python train.py --normalize_top_k=false --balance_loss=0.0103 --init="normal" --init_std_up=0.0228 --final_lr_fraction=0.0 --seq_len=768
Below are experts of layer 4 (counted from 0) of a mixture-of-experts language model. Rows are named router (the router's row for the expert), down (a neuron's output weights, with its number) and show model dimensions 96-191. Each number is 200 + 40 x the weight over its row's rms, rounded and kept within 0 to 999.
After each expert's rows: "raises" lists some tokens whose logits its average output raises strongly, later layers aside. This comes from a sample of Wikipedia text that the model never trained on.

# expert 31
router,222,185,231,192,186,137,182,161,194,231,220,178,181,151,237,189,167,202,236,258,152,237,197,153,202,222,165,199,267,115,212,262,203,120,195,180,125,272,161,166,174,160,193,237,243,135,229,214,165,175,143,235,138,236,243,187,226,144,204,195,171,215,246,256,229,183,254,215,148,244,159,252,218,185,139,158,206,135,154,178,222,249,185,121,220,263,219,175,140,179,137,185,241,204,155,265
down2,96,159,168,236,227,278,155,172,148,196,173,202,224,179,281,175,240,230,196,222,183,204,212,240,191,168,204,249,253,150,212,244,111,164,176,189,215,181,119,223,231,99,226,243,200,205,133,212,181,185,131,204,246,210,256,118,281,172,131,147,201,211,109,161,144,182,199,169,231,202,184,160,208,210,187,190,204,129,182,176,147,236,207,164,243,177,165,221,244,198,224,232,247,124,103,228
down3,297,197,196,215,165,187,230,181,223,195,202,228,225,233,271,206,188,224,177,209,134,157,220,203,195,214,273,247,225,192,234,160,141,146,238,163,274,212,214,105,113,218,262,171,204,223,195,167,230,224,213,207,130,198,170,171,197,184,249,255,160,184,159,102,242,143,224,113,184,205,197,187,195,220,180,222,222,165,192,159,143,119,193,227,229,191,179,196,193,206,162,180,290,209,230,168
down4,279,273,188,297,193,239,159,190,220,175,189,195,195,209,236,183,209,180,219,195,217,204,190,198,195,153,190,247,237,238,195,210,198,196,152,193,200,181,239,205,192,274,211,240,182,200,210,202,292,249,175,178,151,211,128,206,173,166,204,193,123,175,59,167,225,199,214,146,194,206,200,173,279,174,269,225,176,218,179,238,150,210,214,204,166,250,239,207,211,234,188,240,311,219,216,100
down5,253,256,180,200,150,158,134,220,263,196,157,280,205,193,265,200,183,145,205,199,217,129,196,167,172,201,243,187,211,169,184,155,220,283,200,215,178,183,250,181,183,256,240,248,104,173,273,214,222,213,216,239,235,249,126,181,181,181,158,237,232,183,190,181,172,228,329,147,155,267,205,182,110,162,178,186,176,254,226,224,193,139,173,224,183,176,224,224,130,187,222,200,214,152,240,242
raises: " (°", "itude", "inks"

# expert 9
router,217,191,227,190,193,148,196,160,193,231,219,166,172,157,244,181,148,191,241,254,176,242,197,154,181,238,172,198,268,117,209,263,210,133,202,175,101,285,190,169,187,160,190,268,237,141,236,205,180,186,139,225,134,229,246,168,236,165,204,205,182,203,249,249,227,169,241,205,150,232,167,248,218,187,130,163,208,141,146,176,217,261,161,121,219,259,210,182,149,168,137,198,240,185,145,264
down2,141,201,183,254,280,181,164,294,214,230,207,246,187,212,233,181,159,122,193,135,173,218,189,199,218,194,144,195,206,168,195,281,212,155,235,165,207,217,126,142,202,133,231,231,225,212,138,246,226,163,262,260,142,233,131,254,236,162,182,177,167,220,110,222,197,115,175,152,278,218,136,230,206,218,217,203,130,185,192,162,174,232,239,139,239,187,274,228,211,240,166,123,178,208,192,209
down3,143,264,179,182,268,180,184,271,249,239,162,193,278,225,228,202,209,252,154,182,256,239,184,211,144,290,255,232,216,212,184,179,202,188,238,289,223,149,228,243,184,232,169,191,170,207,202,222,129,223,109,232,242,152,180,169,152,159,163,203,275,190,146,152,207,182,128,159,171,226,185,223,227,173,256,214,139,238,199,171,170,159,180,268,247,162,239,217,234,170,215,215,230,226,218,208
down4,163,306,180,140,283,171,161,198,184,218,184,200,191,200,200,180,205,236,214,206,183,209,128,220,201,242,165,178,156,264,232,238,195,184,173,180,198,192,127,196,194,204,208,198,198,202,187,179,247,215,199,185,209,212,199,248,274,185,226,110,189,197,209,183,210,168,204,120,291,212,195,181,248,147,214,223,192,175,184,227,197,162,179,172,152,245,245,180,199,193,183,148,268,264,177,12
down5,156,233,193,195,213,202,154,134,252,190,140,196,220,230,188,274,286,187,184,116,244,211,219,192,171,233,196,129,191,191,296,180,223,202,240,194,147,263,216,133,227,154,188,240,151,224,125,214,177,217,144,235,268,199,241,204,238,199,172,184,167,229,141,201,231,225,116,233,164,170,187,130,223,197,270,92,142,158,203,212,164,221,220,164,192,255,198,141,155,180,165,252,235,240,232,174
raises: ".\n\n", "ably", "\",", "alg", ","

# expert 0
router,221,179,218,188,187,140,176,167,191,229,209,198,167,152,242,177,156,199,244,242,152,246,175,156,193,219,171,176,282,118,201,257,209,131,192,181,126,270,165,149,165,167,186,240,254,144,236,209,179,162,138,233,135,248,236,189,230,135,214,207,182,225,241,271,220,189,253,198,131,239,165,262,215,181,147,173,200,141,167,185,223,227,203,109,228,252,209,191,139,178,132,180,232,204,147,279
down2,196,231,231,259,192,175,227,170,176,253,211,270,189,156,131,136,159,230,181,234,185,224,204,176,265,225,152,204,325,170,158,187,175,265,226,222,291,293,246,195,225,186,214,161,240,173,231,233,183,173,195,301,232,205,204,175,254,229,272,222,185,139,180,221,130,231,204,208,193,191,259,155,114,203,221,181,175,180,190,202,176,178,236,177,194,119,191,269,197,220,196,186,197,162,167,220
down3,214,204,123,234,154,205,195,238,122,256,255,156,211,224,230,195,190,125,191,227,105,212,186,218,264,261,193,259,255,200,193,200,176,194,233,199,163,171,196,228,234,206,201,241,184,167,272,255,192,167,153,161,228,129,171,183,181,199,235,229,101,183,155,105,273,215,156,218,186,197,133,152,180,178,235,201,210,170,228,140,209,84,201,237,217,215,193,238,170,268,234,171,165,203,188,201
down4,240,273,198,264,210,150,152,192,190,266,188,197,192,186,224,193,197,195,200,191,182,219,168,248,237,215,128,175,247,340,171,185,202,201,208,187,215,233,146,146,167,224,201,210,193,198,253,114,189,200,199,166,169,216,210,195,296,195,239,199,174,211,249,162,272,162,194,191,215,222,184,201,253,159,189,188,157,216,226,183,167,171,167,176,155,269,240,191,193,257,199,199,292,228,178,158
down5,153,188,146,225,263,111,161,259,233,217,200,256,240,233,205,167,103,218,150,270,264,216,220,203,189,189,134,141,134,235,222,179,183,147,274,172,200,184,187,216,181,181,100,226,234,193,214,146,167,211,252,198,193,145,219,230,234,232,188,277,162,206,246,198,226,192,189,148,145,210,272,185,162,197,229,230,125,254,175,233,160,231,253,269,204,177,148,268,263,168,252,200,145,215,117,202
raises: ").", ").\n\n", " its"

# expert 18
router,226,178,247,196,201,139,186,169,193,235,218,184,188,176,215,182,151,204,254,251,174,247,186,177,206,214,157,186,259,108,218,268,198,103,199,188,111,282,164,160,196,156,186,242,240,132,220,193,170,181,156,214,143,210,249,170,235,139,199,218,198,206,230,257,232,167,252,208,151,217,163,256,227,176,109,162,215,130,161,180,227,244,196,107,228,252,209,187,163,168,137,181,241,209,176,256
down2,235,159,198,153,151,262,235,157,225,269,266,214,229,240,256,187,213,243,219,194,176,201,175,135,203,224,195,183,119,263,198,228,110,147,225,162,186,260,204,225,212,219,172,175,239,166,291,146,237,258,233,159,269,183,166,241,251,164,243,230,198,134,218,195,160,201,213,227,253,249,127,210,154,145,198,118,223,196,207,154,172,135,238,211,202,174,201,229,247,201,224,156,222,191,174,120
down3,227,184,195,203,142,261,182,172,187,243,108,207,165,167,216,252,183,81,206,248,128,169,169,245,198,223,163,171,224,238,186,163,218,200,120,162,183,251,201,195,176,250,199,216,195,218,175,166,190,186,228,213,148,218,199,226,209,137,202,162,191,111,168,153,211,158,216,224,233,277,151,239,205,116,216,248,135,139,235,218,175,175,193,185,202,158,224,209,180,233,227,202,84,171,197,164
down4,155,280,199,211,237,165,140,194,183,225,188,198,184,196,193,178,209,224,206,198,185,217,104,216,202,250,153,195,191,251,210,231,195,185,200,191,215,203,159,187,184,212,200,202,193,200,199,192,234,200,187,181,134,218,187,224,269,186,243,185,165,199,179,149,259,178,217,110,247,223,191,186,215,157,239,200,184,172,195,218,202,143,179,175,131,235,234,193,204,213,193,105,247,262,174,53
down5,221,220,187,269,227,115,156,252,272,177,194,162,249,200,229,224,189,170,186,240,242,181,281,307,115,205,208,169,244,236,193,222,170,228,150,252,185,190,235,186,195,235,224,181,203,226,135,196,188,196,213,209,130,162,196,187,199,184,190,184,249,196,188,207,203,141,225,258,195,96,186,170,135,112,312,200,166,195,174,219,234,178,178,200,189,231,208,198,172,102,178,215,194,199,224,185
raises: "ational", " lap", "uc", "ination", "ation"

# expert 19
router,206,190,226,222,191,164,155,145,195,236,223,201,166,135,237,201,177,193,228,223,174,257,189,145,174,237,173,183,300,128,205,251,215,132,213,166,95,269,223,187,190,166,172,263,237,167,240,198,182,174,147,256,147,203,226,194,211,182,223,225,152,214,251,267,231,183,250,202,161,246,176,265,229,183,146,195,216,168,157,180,220,203,187,122,221,232,194,183,147,176,134,220,239,202,165,213
down2,192,194,191,214,196,235,181,195,218,204,207,176,188,166,202,236,254,194,200,219,222,103,260,193,175,234,225,211,258,164,191,146,189,238,236,179,262,280,235,253,223,226,175,198,240,186,252,221,149,176,198,228,239,228,150,186,305,139,171,201,203,255,167,206,266,223,161,173,263,235,259,131,164,215,147,205,212,142,221,112,167,233,162,263,110,145,205,170,123,162,181,167,164,209,212,119
down3,247,169,218,190,213,144,203,259,166,207,245,180,187,150,259,196,222,159,182,228,216,178,235,223,229,245,204,200,226,249,237,242,212,240,225,194,217,152,168,256,177,244,154,156,176,190,206,206,211,205,225,250,143,213,182,188,123,137,214,176,284,225,131,97,210,180,183,129,231,218,258,180,170,206,175,154,150,257,214,219,103,88,260,195,185,249,196,233,208,157,194,207,123,191,183,217
down4,100,395,185,214,219,180,170,193,187,223,187,204,194,194,160,164,195,203,181,172,161,214,112,222,201,265,145,189,199,248,252,222,197,212,187,198,189,200,181,206,204,201,198,204,196,190,205,199,232,198,189,167,150,213,178,256,232,184,195,212,187,179,50,131,236,185,207,161,237,207,182,166,203,170,221,230,226,177,180,266,192,173,188,198,162,224,267,201,198,228,195,176,263,258,186,140
down5,283,259,89,172,210,192,231,210,161,253,216,191,141,187,280,159,230,209,215,225,255,210,255,127,239,204,146,239,272,195,253,193,210,140,243,184,189,205,220,153,163,212,161,242,178,232,280,247,165,241,213,245,174,203,222,218,171,199,230,157,141,187,165,212,177,196,209,206,222,233,236,278,211,226,247,108,183,206,203,185,248,190,143,161,214,110,191,271,208,212,157,211,230,177,205,215
raises: " appearance", "ich", "ritic"

# expert 8
router,227,192,209,272,166,180,128,173,171,175,215,147,200,159,167,164,250,175,257,274,240,259,116,153,257,219,219,322,218,183,239,248,256,154,161,175,217,137,180,244,173,252,144,287,177,257,244,160,195,219,151,222,207,147,213,205,160,209,212,178,150,258,238,200,197,256,170,266,172,202,179,240,195,166,199,230,254,205,172,138,207,230,258,179,151,199,214,269,239,168,166,206,227,176,132,195
down2,222,193,158,150,246,224,147,192,224,201,189,264,210,187,281,186,234,209,240,222,141,198,187,234,215,227,156,219,255,160,202,191,175,228,199,215,226,247,218,199,200,165,180,219,172,174,267,248,129,261,225,253,245,233,166,207,213,253,193,190,201,133,161,186,230,131,156,148,225,173,251,198,219,150,221,131,233,199,251,312,148,222,258,151,207,147,194,228,136,254,185,206,189,163,163,176
down3,133,230,160,257,173,181,170,165,254,235,214,225,224,201,265,145,243,212,181,190,185,166,223,213,189,304,121,182,163,189,229,205,206,144,210,189,217,239,145,207,212,229,202,203,203,227,139,272,234,201,116,201,306,160,192,206,249,186,231,132,204,146,215,232,221,166,194,159,156,243,125,171,217,241,139,227,222,248,94,205,262,146,164,166,260,173,152,239,184,317,224,245,214,173,218,169
down4,169,262,200,219,250,180,129,197,172,233,183,195,178,196,193,173,205,213,210,198,183,225,128,218,204,234,115,198,195,293,217,230,195,193,195,185,212,205,164,185,183,214,200,202,197,201,201,189,218,199,194,167,155,220,188,253,331,183,260,191,172,200,166,153,242,171,228,144,262,216,195,185,207,135,234,202,189,184,192,214,200,144,174,177,159,258,268,178,204,214,189,155,275,237,163,0
down5,206,174,185,231,200,181,189,155,241,210,164,182,218,199,172,129,173,217,265,147,269,183,204,191,280,208,201,211,161,210,122,236,243,236,217,169,208,124,143,180,157,247,250,196,203,189,259,192,146,120,190,217,191,167,281,181,287,207,199,202,207,168,187,221,126,227,163,179,208,166,160,189,182,190,201,127,143,219,287,137,204,158,160,169,231,215,192,186,247,236,151,190,246,129,138,171
raises: " was", " nor", " is"